Weights of a small mixture-of-experts language model, trained from scratch on English Wikipedia: width 192, 80 experts in each of 12 layers.
Below are experts of layer 3 (counted from 0) of a mixture-of-experts language model. Rows are named router (the router's row for the expert), gate (a neuron's input weights, with its number), up (a neuron's input weights, with its number), down (a neuron's output weights, with its number) and show model dimensions 0-191. Each number is 128 + 24 x the weight over its row's rms, rounded and kept within 0 to 255. Numbers have three digits each.
After each expert's rows: a language model's description of what the expert responds to. This comes from a sample of Wikipedia text that the model never trained on.

# expert 26
router:111155160117133146133099178111143130131139107101117097091124096104125118127106136102115103134161159135103096155124120173101141138122115105112123177126115091089179132156132178138120124092115122113196099153153138145156118162134105144046103140128135129093117143144104132146123127111137129145107122152126137118110145124178124147132147133124123136148159162169116145085154120119152100094153127138118140149082164134114091131166143144099090120111135159117178137145136127118168121096152108127130121102103112090132100144131120087169107154125079097165093118143088171132112149121098128124
gate1:180106207175145155120097156152131127124131098187126092124132110136106104083144207088124119125105098146122112147124102142121140115115090133107153147138118064141105161151110120163120163153143114081171122120111101116114100132148150100126135125139147120125135125116123123114133138098121172102146132124106144129175129114121146173126161118134137135158149133137122131122108069133135127104122121146151145093139098128108103125105138130159111094123108099118129114128116127160132083107082124164065150139107114113128144156136126121151167126111098138167159134129164146130084090116110145110
up1:110113109146135144113143109097143119182126115132088157128136149103112085113171138118132106094108099095096141147125124103124144102139140123127136113168122163158097102091135123121153169142123154148193171124062128123131128120168135100143118134126145114105134152132161139133170136124116101153140192138127147122120118104189141157110134156103106137138128128131128164114127147118134166141072107112136091115085126118153156120122129099097139149093089116145158111155099094075081116153119098138079099150121135118091127114129105083134119163143119152075122127130146147137165141139146138153
down1:199181115130112130112150120149104096127179091122126183114113150112135101112103178091099091090116170085091075103130146141147117114135139135137129140100123144115125146124105106114136106129132137163129109165129113166127136167134094110147114131134102131159096154112135121139142134099162154142110138084165143110171134127126121133140113097136184119138159111131145139094117168162121098140098098116147084138139090157115112116165125104127130160168078099110148148110126147146118107143066115110119127162146102127162153073139171118126150128143145141120117131123112124145109144137156135116
Description: Commas, dashes, semicolons and parentheses separating list items or clauses, plus place names like London, Australia after prepositions.

# expert 8
router:186138145103146131128171140125080124141116075161136163126109128131107137162160103141157111113122144149139145137081114106107120149139109119154157173133116118151134124117082097123166139178125102189137105134141143111103146167116116114145091109140132163110092156145100150151118134141128159132166115103152110157105127106174160120093124090112123094147124143158107089155141107103095141121103110159096071097164095145110124125124129112138164123118101143103129128151133111151108117142163136119155148163135133164129124073129122076094100088159115139138108157122091157153143154132136136135
gate1:180128137110112108125134129148132129168110094109123160093126145143147120101133113179148162126171102102143131115119075181132148137121088119142133146159102085140104118125161124121131141155129156169139133138119090175087097130147135117093167110135098153124067148119113102150106089134159194137091134115135098154140114124111132136100135112135156125146125087096131147157157124095090131130133108136113112094161118126143136150131134135153138179117093127123165084112107136148089157149081134123124104141090120154113152078140124113100113110146100130093114088137162164100129112122125164126
up1:176114131115116122133142136125113141157105082108132153098126136153138125100166106171149171132156116100139140133140062181133143135130102126129134142162127096146117108113142119092126150153128150198140126150104095150078107141156134101115175108152102157124058139113096117144141100128146157141085139129134106164153110148120147146108140125154151129150107087099125152150146135085081126135158103137120078099156120126132159142147120117157136163124119117123156066118122139171105139138104135120124115127111126145097136082144116111106091116146101115095098098138165158121157129118116174117
down1:091117135134132135122105118145182154155153119102138092163106114076109120141132136091082119111107156148127169112151165141129152162151159100114134093113120174165164153123172143122151137109105141118121119174158168145131130117121113090129115117110150091098178108107162145166132167127120119177144133092132148138112139148145104128126089163075099142128112150168100114097100117160105126141119146113120127166095177114136151141095111125109126097101129114119106127164093112123154132123153125094155142127156097108119153107136089120152132151093110137136125139147102150169108132155138072102
Description: Sentence-final periods, closing == heading markers, and line breaks ending paragraphs or table rows, as in ==International career==.

# expert 12
router:096101123141119129114117126167124123151117129159097140127138140140148109157162099161092144100135171109119135106089112148144131097098130112108107130163168141117163090084121080138105117144129132104106156131094126170154155149103146119103112150127109114163155124193144129082158125171156159124122114100143121159124127146118142123107140141156103143148136126126165086122121154110107141158139099143137118124154162158097122158149085138162123145186110091143118138116124151099101149110127111121133062142146148115071108174132130107138133115055161153127147115112133145135108106153112096091
gate2:109128127136111099122123108162166162144112140139137139153123174126169114129121158149145197100098098135173134098130141145146122139123147142111152164112145153092151123145079118146105160088134135108088126108129154097132134082171134141133117157134130135165094135100124113117140116175071138119094114151133131030112119156111110156095116177169118145114125150130128151142099119153111123127131132097110147126134121114161133121141139121118130097138139111133121129138157142143121155160150138135122129118103076133119119117109104098106095118171168151107166094125131057123115148146119108079
up2:117142112118133161128125127095128110132142183146157119094136112148108109130121084126143131101106152126112137136138139115165124114119139144122127140138138137155141166097175145175185117137103106159125171151099123157090113167093169155119141133121139155109118154140154150150106116111115096190141114121080107179109077153141139110127128170108114075097127102083142152114126101118141108117113118140154135100122152111149148150112155113106121122150072113112149194053091119122138120114144145105127109126140137132121139132130143139147173127135114129090130130148151122114098186138101114173
down2:154112161113091115110157128144136085128131113094124120113138120124104119164131124092151168113075115131151085164169122137103154071169111133145128115132129134173103128096096128134158117094137130125088098167146107122136142129139121129076126180119137120123136094120106105097173115134162169118117163150138114137156122130139140133104101087111138113130150130166160117120129164108145079092125102137136089143170121156137123125165148106123116130154123124159130129136157128151140114074152132167125105120107144086107102109137113132128173203139148095142105182122148178107143114109137134113
Description: Words starting lines, section headings or infobox fields, such as Religion, Background (information), Interactive (map), Born, Coordinates.

# expert 55
router:121143144115185129131117141093121124083140100126111111101138081101147146145107111091119121140170138131102117115143146162077142159130103102115131153152132089113165103165138158137132118104119096113160108121119154101171124136162114124133100115109131128100158156159101133154145113138137103180090140112110111151147139135175068138186120136119118132156138139143108164103146124138094134086119142166118144176074146145143133130129182129082123120106124208098127153130130114131112126118085136128148107109131113111138096162127122105152112095128082118183128124134124149142168128130110132136
gate4:110125075153114094132116109129092118100111114121116104098113127220155123113149138101145173082145104100112129140100123117154095109118099114124139120117105137147079146094139153134159129127144146123106120118115119126093104109143155152142094110171116108159108112134139103138148115151168116134134188162159116149069159132132118146125112090147161119124139147111143130080113104144138097147116109108133117142151131137094153119151146122134132152120073185129114126090168130152184107139104116131141145111131126134136131110174134146093135162119179167157119106139095092110084131145127148135
up4:109109070127115138115144114170120118130152125116116114103141084204124118109117120095118123133135113094147156120139107136139077119102107103117108139134102160144139145149135108112120107119133132141114102123115117127139068132113118132166124147112144145105126120192139086126162114131137154125149126132121067176105129169129136136136126122120162121130146142122171110128154163141135119163176114150136107181120157146072113134143098115104157120126101121143095126082171101126145124108094098119187143073187138109142152124146123140122115144140150136170089123145107061133115128160129111142
down4:137126091124116112154108110090103134168154141185119111106181134104121129114111128146108097191099128128111155149101150121139138087156113145149111088140096162160108157104133139136121141134141125126140098142152104112123121145150143137140136132120132126104045127193145159073120158104132128113085073106141065149118099155127098107123109108146118132112166100102152124146117175134137122120157150100163104146130128123120150134154107126125156144133130146150104142097119122142079136102126120149124131153167122112186128114122128149098084160128095103106144121090123159125124120144155114168
Description: Sentence-ending periods, commas, closing parentheses, table pipes, and digit pieces inside geographic coordinates and table cells.

# expert 4
router:111124092090132166145109151088138129160154138142178140172091090126126116166176145132137142185108098150139152105123144113120153115132109123136126165104098090087149119161178128138115142161116126155158097128137139071150120143138099120095109101119119189116150151076102128140099089107146100139164105127109101119137156091129125157125104080146136127098139123154099203137078117099101097141138131167119163107123090152145133157140088124137130122140154101159124111119116120120149137121136113122095131092152114105106113146131111136122147133148095122137119139148122162156167143134143127132
gate1:106115112139099088120101150134110108083153131105110127122101128151098178123132103150109152173168150163138122159143106073115156094144142147141138127145098105158133140140142146124135172126118119151127118140084178157112135132101077147129138145114118090150129123118133098136111165076132106114104142097048105093117099128100162089130119151099155101101131141119120135107124092114095112149158168150136158162124133132131126128136153109130163154174115136098192136117120136125115146110170163155125098134171133098150092119115134153125123161115129171125125105154133155107115166146128143154
up1:104110105138094085125126111147090144120173130113102138115127113166099166136156105133133127142151173136141114145172136096116137111157156151144120100123111128162144089161124140116101167122128129166070145129098158178113117156076097132153117173103124097161116111086141156168115103065141119116137141121083120088094089129109148095124114134102159129134118120117153146092147099126100118137132144159150173159132111144134144158124124102129157132142148128092170134087140113096105149146144166122135123124162148121141097121089134154096143123104133161103136086139138168093119160129140132150
down1:131138134090141121081158149112165113093137157110132096131140113134081107144128096163167152139113115123091111126125132160117130104110142157125133123121129115148109090154133135120135162147137123095116135159104153110092121143114128107118135165136140118067135114156128101131153082145145176117155146097168131132120154161093131137154160138128132134135134126113125113099123078136121110151114092084150149120107181115164135143099135151088167124170191114097159115089107141136105159117161148121114116095164105155161138153094116152122120108147126157186156091118130130162087092123146163094
Description: Whole-word numerals and single capital letters as designators or table entries, such as Grade I, US 1, District 11, scores.

# expert 23
router:197146112148095158127128159142070135120074117134106134087155120131110142080132109120163168110159104142162142123154133143171146157121179110117156093105124157118133106127125113115114132137124093165108134138125108150107126132140131124137070151099134098151153126105137129091116117106122163116138142140165160128157130113128139112095143146136172103080151116135118092134126162115142088101104106135169103103153151133111101126091136088132105140138133106092138119124129104160105146115135146143125138097148125159087094067122163172152109169145128107126138141104176134131179130103118146098
gate1:141149112106127149100118181151098141156136152150122131104132093123178143107127136134094082142157104119086150133166135095116110150138155113150128114145096115104156144117107145111096135129105150080181132144102132105131155110139111112102100218125140148132138113121138179137089095119055136108156105155114128120152163098099181115151120156127113133094147133136134102153138118089124104111142100129100133115122143166133138125114121178185122127123138143125122169131152111142135120124093124124078174130154111110125077116114153115126156099106123131155108099102156136124162134110125111114
up1:117122151116119119110150094098162120117095088187162098115141161153136134112113141117124178086088120165155146161109102106142153127119129144133109135142150124155105091141130115110145094113128131143062130110134178137107108118144098146135149103127101180134141151135104068163141137111164126146092140076086126133110102120146116114132143147155085131148070164156122153125120136152133149115125149113135131097133127113166117124170144113117161117106090129157134122174130119140123113138135096108137139059132107124194168120143074142113088129117137114109121160119117125117137102148127133150
down1:146140106166134126127117113113114087130101138091141090093113155108162118127112135101193122080090104178115161109147093142152094103131156128150158116172121154108146138156119143126131122141157122169121154158132114178137144089154153114123095123126120120104119111108092138124116137079134109180113115133141150152149132075115117142130108142125134106141167143125098095093144157164160135136100097115171125149137118148123127121089139139156108151139167135113134163120103140159077155129154160127158109086129126090156084109085130112124096097127123106143140134097157115154120160099099167127
Description: Verbs of saying, calling and naming after a subject, especially in critics' quoted judgments, such as called, said, named, comments.

# expert 53
router:124125115137125117140164133088116133110126167086105159121105131134121154163150120143133114101140114151158094121120155101077123113109096163161121124160154118138130137130156096139079126142144182134111132166067130126096115116138152133116117141166123141106175106153107096140101093177073130169088137129118106108142184150125098151125070167155129122123125132151103097113110094129091128133156156109128101150108113105136082140126120156083143096160155152145148118111087132120118129145127140123114165130109137145117110151129110109148113117174179082087140132157125131090118132135154136149
gate1:128120098120133107147133083127083170137112135133107152133144115147150158098140114126132115141102089133138090117120114160119115098108109146153159104130131158116125106115146127138138111110139146169143164152142116169094136074147142134095147151099124122127096076110146124153133143117125173142118143111118103094129165139134102115076098175136118071082096134146129066106096141106118095091208135111133153140142127091092127148126136142106129130117184142110149091126106178133104122130144191128137133097102128131101111106145144116138097132167123137098115164103107109109119141147124161144
up1:150136177133111148111136169128176084113128121115130103120109140122110110174140142131136141106135161122116157130128128126137142162134145121096106158131142090143143148135107154132131156155119111105096104109130138085168115172123137128157097108148125132126150186124127141100110112150107074115133096124143164191123082121114141130171157074106146150176156123102109202138159117161128157137058127139120103122116145145164125115129148092147122151155094127151095169137135090119156139116123062138107138147151151129171125142122124128129151143106118118143152094143135135152130129103117080127
down1:124068105117122104144124104143088108150114123139109151145111141130126131142130084117136133095084109154153104131134118126121127109103184135133155090117112126127133124131119123111139100111145136124159178089148126100113126113124136107162153158140110117160099095109168145141144158112149156145128098149129173117125171128121107133104124146123147118111081115126135102126134154126130114097181105170131131132141046146145157120118116139143142167100120163146121108088138145180120092144122164185139119098136199106131176119145143091155126134133096161091129164149120113113109090123073143146
Description: Month names in dates after a day number or on, such as 25 September, 10 March, plus colons, commas and in.

# expert 10
router:126180154109129120127164152110141134116143154092127146138094104103137138137102122116155093129135092120085140080083110085103145104146105123130168118117180119156129181152141149117118128107099157088172137121114115105138123083152098113131115145185135129139117139093157095144111101146118123147160122113148108089131124094100128163156132110159139145105137125141127121119183123089099159136095098106105138145148127121164116068136144126166131125167145140166143139160093123105140099140159105123124104093115107142106121109116100122178144098179157161142135129167097145113138154143137130163
gate2:114103149105151103131134120192122147131103126088112142119169127093117130116163144134092124108132094170120136125148131126167138135116170103130134102127155111115123089086144140129107127125068158099118106147158112136107161116140124112111084116135118186148139128134107132137188175122136077134113149102119164123164153163135112159137113107117100098138147129184136115120164108074147145097121098128152149140105139124113135134103108143135112147091151105103140154124131171122162136136127146077152135134087137108086143101096105128175152145092133145134137140093061145108154144128146144131
up2:128140130141104125119129100100154162118081159150156119060107098196143137131130136139121166073161103092159167177115122100112091122119153149084131121127138158110121139143141153105131110173135123122135116087141132134087168101117144138123133127130107127143106094127145137176120099138106101138116122118166143141142113148115168117117129128096116137168128098088140131149069166160099152142071153137100116087128164110126159183143156104109144142167123137140117115096139144147135128144131107102099123107110165143129156144145156164113098115071112122103137132143159115134150131140109132129
down2:138106113105110096117131101137153145125172147113149144178119122138108156126121122126131105156099101114095115116133123098120144122115112163105123143111110131109072172101132141130107176141103206089144154171130145145136162110090123162115141165112135134124107130116175132147152143154119160111145115102143110084148102084130074105113155110121108110093161073181135127130133115142117106136123157090187161146130130136117120141161102142130142144120108125128155118148139109142107102169140141107178132132157147132107125104064099135171136133139116096156134112096101149166124116105124119096
Description: Digit pieces and later parts of numbers in tables, coordinates and measurements, like 1.2'3', 27'3', 6–2, 37°.

# expert 50
router:138129127121112126124121106153153138104163121106107125144124092168125142073126112097145087147152101138120126072147159101137144123137139149090146138152170134116143116116131153101100123090162134111138100109142151125141131087128124150148092137115148074146139082100152148129144144139142136139143126129119117083147117129129101144151102137114149109155134163098118141113083120162103091132191108123098119156090129185125157144053099124132128137116159113172149132164159166139121121147123113115144172142147125156125118131114182126068075105164118093143102105135092108119119141141131146159
gate0:133143112114110120131106174078199130135122143127124161105125149137103117125178124142144139109133130081115155145137105114120119141097138163128118100119139123132050123122154150138128134128169155110108080112075148123123119135085109126112079122150107137121139113121160109122119177128156138092135146108097139135106146122154131192118113104105094152178111122111174177119097111183112116091119111112094094118152129127122158153171112106162123141142145124185157120106118142132103138124142118114096152157125103098139178156130125149175158126142138118099121134140106130098106149122130102132
up0:117137074107146142149155075130144122141110124116120117108121090107112150153143118128103097160162109147133166151130105149110143113114107140144128162081122173183113100152116120129122140135143143073150125111168147156121112127135126110149131135124125146077131155115111144145128114152128157144116110115133090136136124128102115102186137089124156131100090091117098118134104109116121139121140148186113087089151130156111105165142093154141146083115166127175122159171113078120128104165128130104121132132164192143188117160163094131130130114139100129111147143138128167120182119141116124132
down0:103133116095116079118101085068090114144114130112135117128131109176119124117147081143115161121122138159097135113123148133096108126115112101154107092112094131161165104130167115129132110158122119120125136137128150120134113120166149127106155126116135126140104155116134114150138168143143146137125165183155139151147149131121148128121159077139114176093116139117136117154122079095101132186118135185149127151151156132173120134099111102206122113115163137092111114149139160123133124130116114142075108118146120119100128119187119066107128120178124146131154117137130118084132125116125090161
Description: Opening parentheses and first pieces of split names or words after a space, such as Tre in Trewavas, un, non, sub.

# expert 11
router:143122144124168104119132112127146141096115171163138096110158131159120135058134103124126166138149144153117147141175144103155126155143107107130116115131138126124131151121119129111103115105111150142128132133146182101127094131158190177103135128127142096114133111091126133170134144149089084121157112138104145102140153119135099095136090146122106128094122108158149143110089104155073120111137148100090160157091113154142165112103108106145132129116164179108129116159143117077158114162139125127113162103125108111141125160121118125091080157114134118117135103106149064142108165132178149122
gate1:131139123141122094115170133159135108137177148119183104138105124164129119090111119111138156066142118114148131129147119146147074119141159115121119174159134077105113116112132115143141139126161081109122157161120121114087127097126148126097101080112093108133145108142087138132155131138180132103163140131144117118129145112118101121119132101111148131095161173121137116161151138150101128127163088118131097170136144131097095130114138129120125123140090160107129150137080228121126097125139088158120175138128139140152161159124120152151119118157117143107113164126107110121105115149104136174
up1:145135108139127081118148150173121146112188124145142107137120100146115124091079130138133149110150094109152138144144144109150121126113149147138142149142138120124113138141117110116165112133184097105113105149133116106122119078149145108111107100126120113140115064129128124165153131166166138129193097139122098124171152149129123155112149105099141123129136174131141112128108078147076121152149103093128108146122163154103099123085110112113148118128082127130110142158094194144120100129140101111104142094160099131144150196114099169164125095143129157112120145132131096127112101146107149160
down1:176133165123150123137100091148125113118125151121150119132142116075127088111113075124094143113168132118125136146155168105175125154117161137191107117189192148190120116147173119115129120141126146132133136123091146151114089126124102138116125118101144085122087120150107095124162136146146132127143095121111127124125149161126151128147134093145134120126130131108099144070108122110098143071126150092170184134122135117123101165141085140138090102173121110151119165157133151088158133119106111115128139110147111152116128184122146161105109136133138112097118130107119125136146104135125125098
Description: Word-internal pieces, often consonant-led, inside names and ordinary words, such as -rd-, -er, -s in Gi-ord-ano, slu-gs, Je-et.

# expert 37
router:150112146103141150129097143100130126058118118138145117087122098113128138126102136095123084165174130135096119148152140141093143183146126094117134125175115094096148128160148177144146109125129131129165103148120160078107125157181092123148107130106126116120140119158085140143125092134117106188106145126114109133164144133188099145132129125119106135155149115117120159118136117100077117130157150132098120148064140163109149110146130135107140125125125192081130154139148128148073119138106116129158116120154118124118099135127118104139138120142120161177115128131124135137190111124091133138
gate0:202102111147105099163114088111109134135120112176122158132126143126102115102146209128116120057119140081190112140118143129108141152127131122148143119112140118108144160160118130145122126112125153122110116100116114128139131149128155134142164136133066109135153128119073142127094155125148117159154132132125111154122115130108147163110138146106098089119123141144115117130127104139123130155109133101216122072138085112129078141174116140100142104135125087111174136160134112134135130111117115155120107125111124154142138116145169121102118139132083128109138124122166126183118139164102140128
up0:145116149094161135108139141159122127147166127095145105140117128164102167168112132145155104143101148131081110109115117112161114150129138146176150119132122130109117165128103125145116115140104135124152153118115144112145160165154103150089121069159123119131113135134172107122130115126170114089169102166142124083122136153108149157102115112074166155174117140216142141098112132095088169140121102102099111145156078120120118140149123100132142169114133136092134106118130162107093126135129117117128113104136134124143068150146106131153140131119162134126088130167087112111134116108093147098
down0:113135123075121111156121136136147124139097138133110150109105128151109143127125149186184106111112148108121149117109088132150151178106170130166098138151131153144141134201109093106119144116082136084107139122114113108138169120166082141152123128141161173147174128121128117146153126107127151092140128109119110112137147138099126133106161122131146152089123126159149138095136138123142146166164150074120130116152112092089107137152151132111136147108134117141133112158126107105122115102103139113174097069156124122183096149118115120153118112099144090117086121152072117167117164123124106131
Description: Plural -s endings after nouns, Thai script bytes, blank or zero table cells, and country names like USA, Spain, Philippines.

# expert 24
router:159154129141130135119144124135141128153113133127136102102135121119126142145087134114085143143157155134091093131138116156102143080119111095137117124106095110154124137132151133129154110112123137133131136159156114177093143167113097131102136124125138111115097075132153125098139143088116143121132136114173155098138129141141171135158151132134119129135106174146120149147156153087205142112111115143121096164112094118090121101131158128165108127102133153111171137130155144115167122099139133125142076078138148061149166098117130113146113180094097107160094132138067175117163104124163125114
gate1:168144136150112157118145104123156123170150132106157119142174136119137131150148151099096126129138074129109191109125125104137151128116128144127121124110149133149143206141133123106103158128092096125114116136122163180139114097131140106131137177141121122132123155126086142092124111110156085177156160152131146105131125154113150100164129127130118145139134129136096116119121099120132097146123134130104090129107127107124111115145136149148067147139119059159159126105162115132140070172130128124071138114134118129134184103106116104122094138176126144149088122103112121144112117119144128054
up1:075167152110127141161134153094125129098145170128170141109111091109118137138147104128112140064142145135137108150159115144150124131119142107163136081150127107070107137151119139146149131103144120140150113135172130150104147128129079114109126101098105113167121104106138129100092138143118130105140153144094135135119121138100095153144149151166126102090168114138194158127118103097146160089131187151153126126146088134141120105167154150146168106126130119145181116106166136127127125093145129107125142126086121126102148164109130144136140107090166108132084089149135140099152132078103118139
down1:161102093159103118146109124144097128103078119140098131140133153154152132139154136104150120122115085114161135133159107097097102119084140130137103103200177121118138124175095136102097080137117163126116154127108147117111112159139158141102122086102144113133120150151111166190129116117153082145123136121148131088162173145103132114104151135126140141122121085170127104130105103154098131107131151172133146157141146117173154112101167120110140105129128136073152195133118146124132133139129147143133125092126132086119161138176119110125145107142089149114099130132138129127096115133131085104
Description: Commas, plural s and nouns in biology and science prose, such as species, family, population, formation, plus conjunctions like and.

# expert 63
router:136139148133114106130135172080165133095128114169141143130156146133118146140101121113112104122149085162127135124171150135116146120110134137119114153107112152129120117142117182185098160161103111165110125134141128067158109084172158143116107142095123145105120167074113121134175145122166090163110127148134150142119122163174121172131154134148114111121122136092071139083094116110067112079119123114130108163087133162120100136119137087121111142133104148146169135189134138125147131127140113125137081118099117087140134141121111110128128141089095129090136132126130137122118147127108146131
gate0:084146132144150136142139140131163128195095138133142105156130133176097119089102127131132142100110153138117152152108146104137123114158126108098137120110129143092131104125135109109131134143122125149120110105146156135149178126152125160079117095120128113164111134141141111113093096081121114127106115077099153103128137111136166117145113116093112123148167089126134164110157173107127095116127160175188140152109093133144139125105108128187131152079140162117195112110130131140165139119128120142106113129071117092118130148154157148133157133111131138111119152124103142116068131196127138115
up0:115127124038128168128149128106140105127147154115157105132139091125152093126131103099091119113079114152098127128117128119154126128162104135119131107113091141145147155106118113131117147150103140088144164152126137110138110157135151119149148154191120146079146187112128150132104163150135077115124127121115158088119074096170103143130104150134163109113163150164129119152122139133115153174165112085058120132120124146131163169148129092130113111103116149110113117140109097133155131140157121133110112154134135139154109106151101136118089126127180105143114088165123107134155144126142102138
down0:166128119112162164123107110145144129084123131112110144151123165179117101157133128168112150153103123124143168115134151134112104104101085117147136112145112154146147138148142117146123130145178125144129093129072084110153163154128116109122113115122100108140086098129156105137088127133102131120172156177072116108134116144101109097126083169123094082153070124114093108140128128148137135077131125147143120183131130100151134165117132109114101083117123112169132139147144123177134150129131100111123153132134164133079138148111115137110125103155165112158167129139191130114132108136146121108
Description: Title words in military, parliamentary and legal contexts, such as Army, Corps, Royal, Honourable, Act, and measurement units ft and lb.

# expert 20
router:108150151135131131131130141102105127107136101174150096142113152135118152116098116105117101166154132162122130132130153169146150149137109092143115115169105076088160147160078150112151113104091132152128119111168162074132125123143112152078129125101127109117086116160146131175155170148105118135146136134107128133102097111139084134127132119077130127127084082144146132154149133158114143105157115143103121149118141143143153092059133145094123142130133181098120158168141124119139120120084157127184142102133113170168127119122151131087087096110105130131132108135143157130110168126120117144
gate0:145141158172145129129149123101167120118133127112129095161128132110115176166108147106132137125151077102137148118159131107123104104114110111155133107150161058106142153143166149147157135129116186128141100164128112128113139116136161128101123149108102103182094138114157134157103113129139070126160141131157167093160161117096097156104106137100122128148089102131106113125113127100129181084089120164134121176091068123119142114110150083125137146130118127101114108146121118148137108127090126127125110158139154120119216139143127150142120127124109141124152122133101121132103138158103146110
up0:111122167131139138100135152147138112114142175165113156127133122121120092168097119121141131118109144118084156088134135186151159099113135151131157153151105120166148136146153169146131133108120126138108165132141101123134089203121099087131132122102129107101154128125126140135115140139119136139136113108166157123160110124152150124129124125172151154151183109091098155110120138137171165112122098123128075101055137145079134126127107143117089074114121132102129128120151121119162113093111084125111145123124148127111131133105148089098124072138106161152161130093161127122140087107150096147
down0:151146133112099095096130128107125100119143147107163120147153147114099137133173131139098130091149089139096120142135125136129137138187109150194121112121084139149129123081137134109150113159094144127115129131187110134147095165084098137117118139075121117111104087173107146128132162195119115153118164104040114154134088123123150112140155131148129140134162164131089123115128125123171120116104132107167110165124115113119140153138155135122129109137124150130139133145124138118107092162175143096102133094102100138093125125122157125106130128154105124156117124136196134129121119110162117136
Description: Middle or final pieces of ordinary English words and surnames, such as per, up, ov, ist, ers, as in CityHopper, shaving.

# expert 30
router:131119134175161149123121153105099133179144137147124094100100142131144105146148118142123112164137166147130131120111149134150183115149129104186120083073128138094142116089101179095160110124130118120132107106165098087132117099157145123149093141136118129067127136182119131125162131082148127172115121132097171121081128129121082127155147110154119127124108168167140154094129133147095165084109125129141146125122111130145105121117113113102125119141157180144134105154122095162154146093108120120146129128120094114149112085127142090109142119086150154119100115132106086140120159129108133156
gate1:127131097134135150121142069193114109144153151138115120102133136152169136139172148116133129097096123148130121126108144155165124173134131150097121084107155125122153156073085126108145159138146100165149124146144129086123118168158159140156137117105128159123101139147146151147141138135102144140130141086127150123098114125136100129146099104108155107106125178118127117144132146169097142120141124135200151145126102112076109136116110064126104116113137128114100107091102096150134108164147139157150163124080137106126126114107140146102094095113106155098114118107108135073103161130121102172
up1:114124161118115135133093198095119135125101110109138125160119121106073109131105118157138117162160116079123121134139121102087121085100112095149132171138117112133111113150169115155112083117113140101119136127110115163132129087109111129115121152145130100136154101118105095129139099116162107124105114155146117137160162128131156112100153138144103156158117085165128134123123120111151099139108156125054098108111149127193126117152150172126146137136123115138148146185157158113148142111104123088123111121164124158123124134168105113158173162161134101185142140124145127168156102109140141092
down1:107069126175096128113173108188126100158150123106121143169123119150103137103189110098144156098136107130172103105121152158158139133092151140165128078080145133146108135055111096104132143118101110128122177079149135143099132108123136121140133133110112153109139125121140118130137141120134167124159149135131175137152154149117106117112126129113121145086126132107132124152094149132112124140133128154153133123133117108078108151148129130133094196130151142082131106106092104160126126138101115110132177153109162140123149101118147156119108106148096128124124144126164154105114129144090095174
Description: Inner or final syllable pieces of words and foreign names, such as Régio-nal, Elsen-born, corro-bor-ates, fore-closure.

# expert 62
router:107141115103131140106167098158139136163145138140154117138139129125132098105093138152137123108102153090129148102159038141100127137160146132148145150138157091144097118131106113090107141123140154089125126113120124137116170092139152127101150136126150110177087123114105140114119096170101125122135131085111100138149101135094124155128107152168117135154146111108173122147131138076116151118157088140092122106155142131167144162136097108175141129152135091135139099073146176135109121132117111119116111157125155146103127077126135114113154087159134154101120112144171152132147176155081134111
gate1:055148106107107190139123116164148128152075138139110105084148085142073184145142148131124168151123134111123154146073138140115109140170110161144110103134108164128129106097148094120127134181185097135108108128147096167146154137118105119132085128114109142136130134135138106093125123097135151110133165067096136148141123135121143125110148168119136145120116146115148124132134159120131100126111146148137117094121138124119119165153104158144141173153128110105134140118163132101133128115125143092136108129109141129117123101159164179107139169075139128133091136160152088111095146142146136110
up1:092144121106132156124120106146150111110127113110131128159131116152145139089132155182118128129082150102126181092142123106179118136131140131113171119104117135109164130132136136107154137145117098090107103159156170136160125128165115135164130139145121145125157172130113105119150081108134083118133112136141157077148120108153149096088112098110171109147174121104164161116093146126064118143128134168138122122149108170155129131131148134163147138120142072110127133128102125137111102137130174082080135160104123126122137113158164130084134143094113152139112147104119090167101135140117140180
down1:097154101091108147110118132091148077169124131132126148119087164139123151114113119139178088103131099105126208119137125122079152123163135131134104142140165161114136109147127104165117123157156125086100132115137129112129103119089119138103153110108129132121144160178134148125136120157120154111105101089165139072140079134161153206133113120131137146127119119174160129135118118101156109116154128144120156137168132132102137122089097115132101115108157113148121155173125144097131129080127132169097138132132145160139139143125106119095146082148099137107124122151155115085133127132089142130
Description: Lone capital letters in chess moves, abbreviations and LaTeX, such as N in Nxg5, B.A., a.k.a., plus sentence-opening The.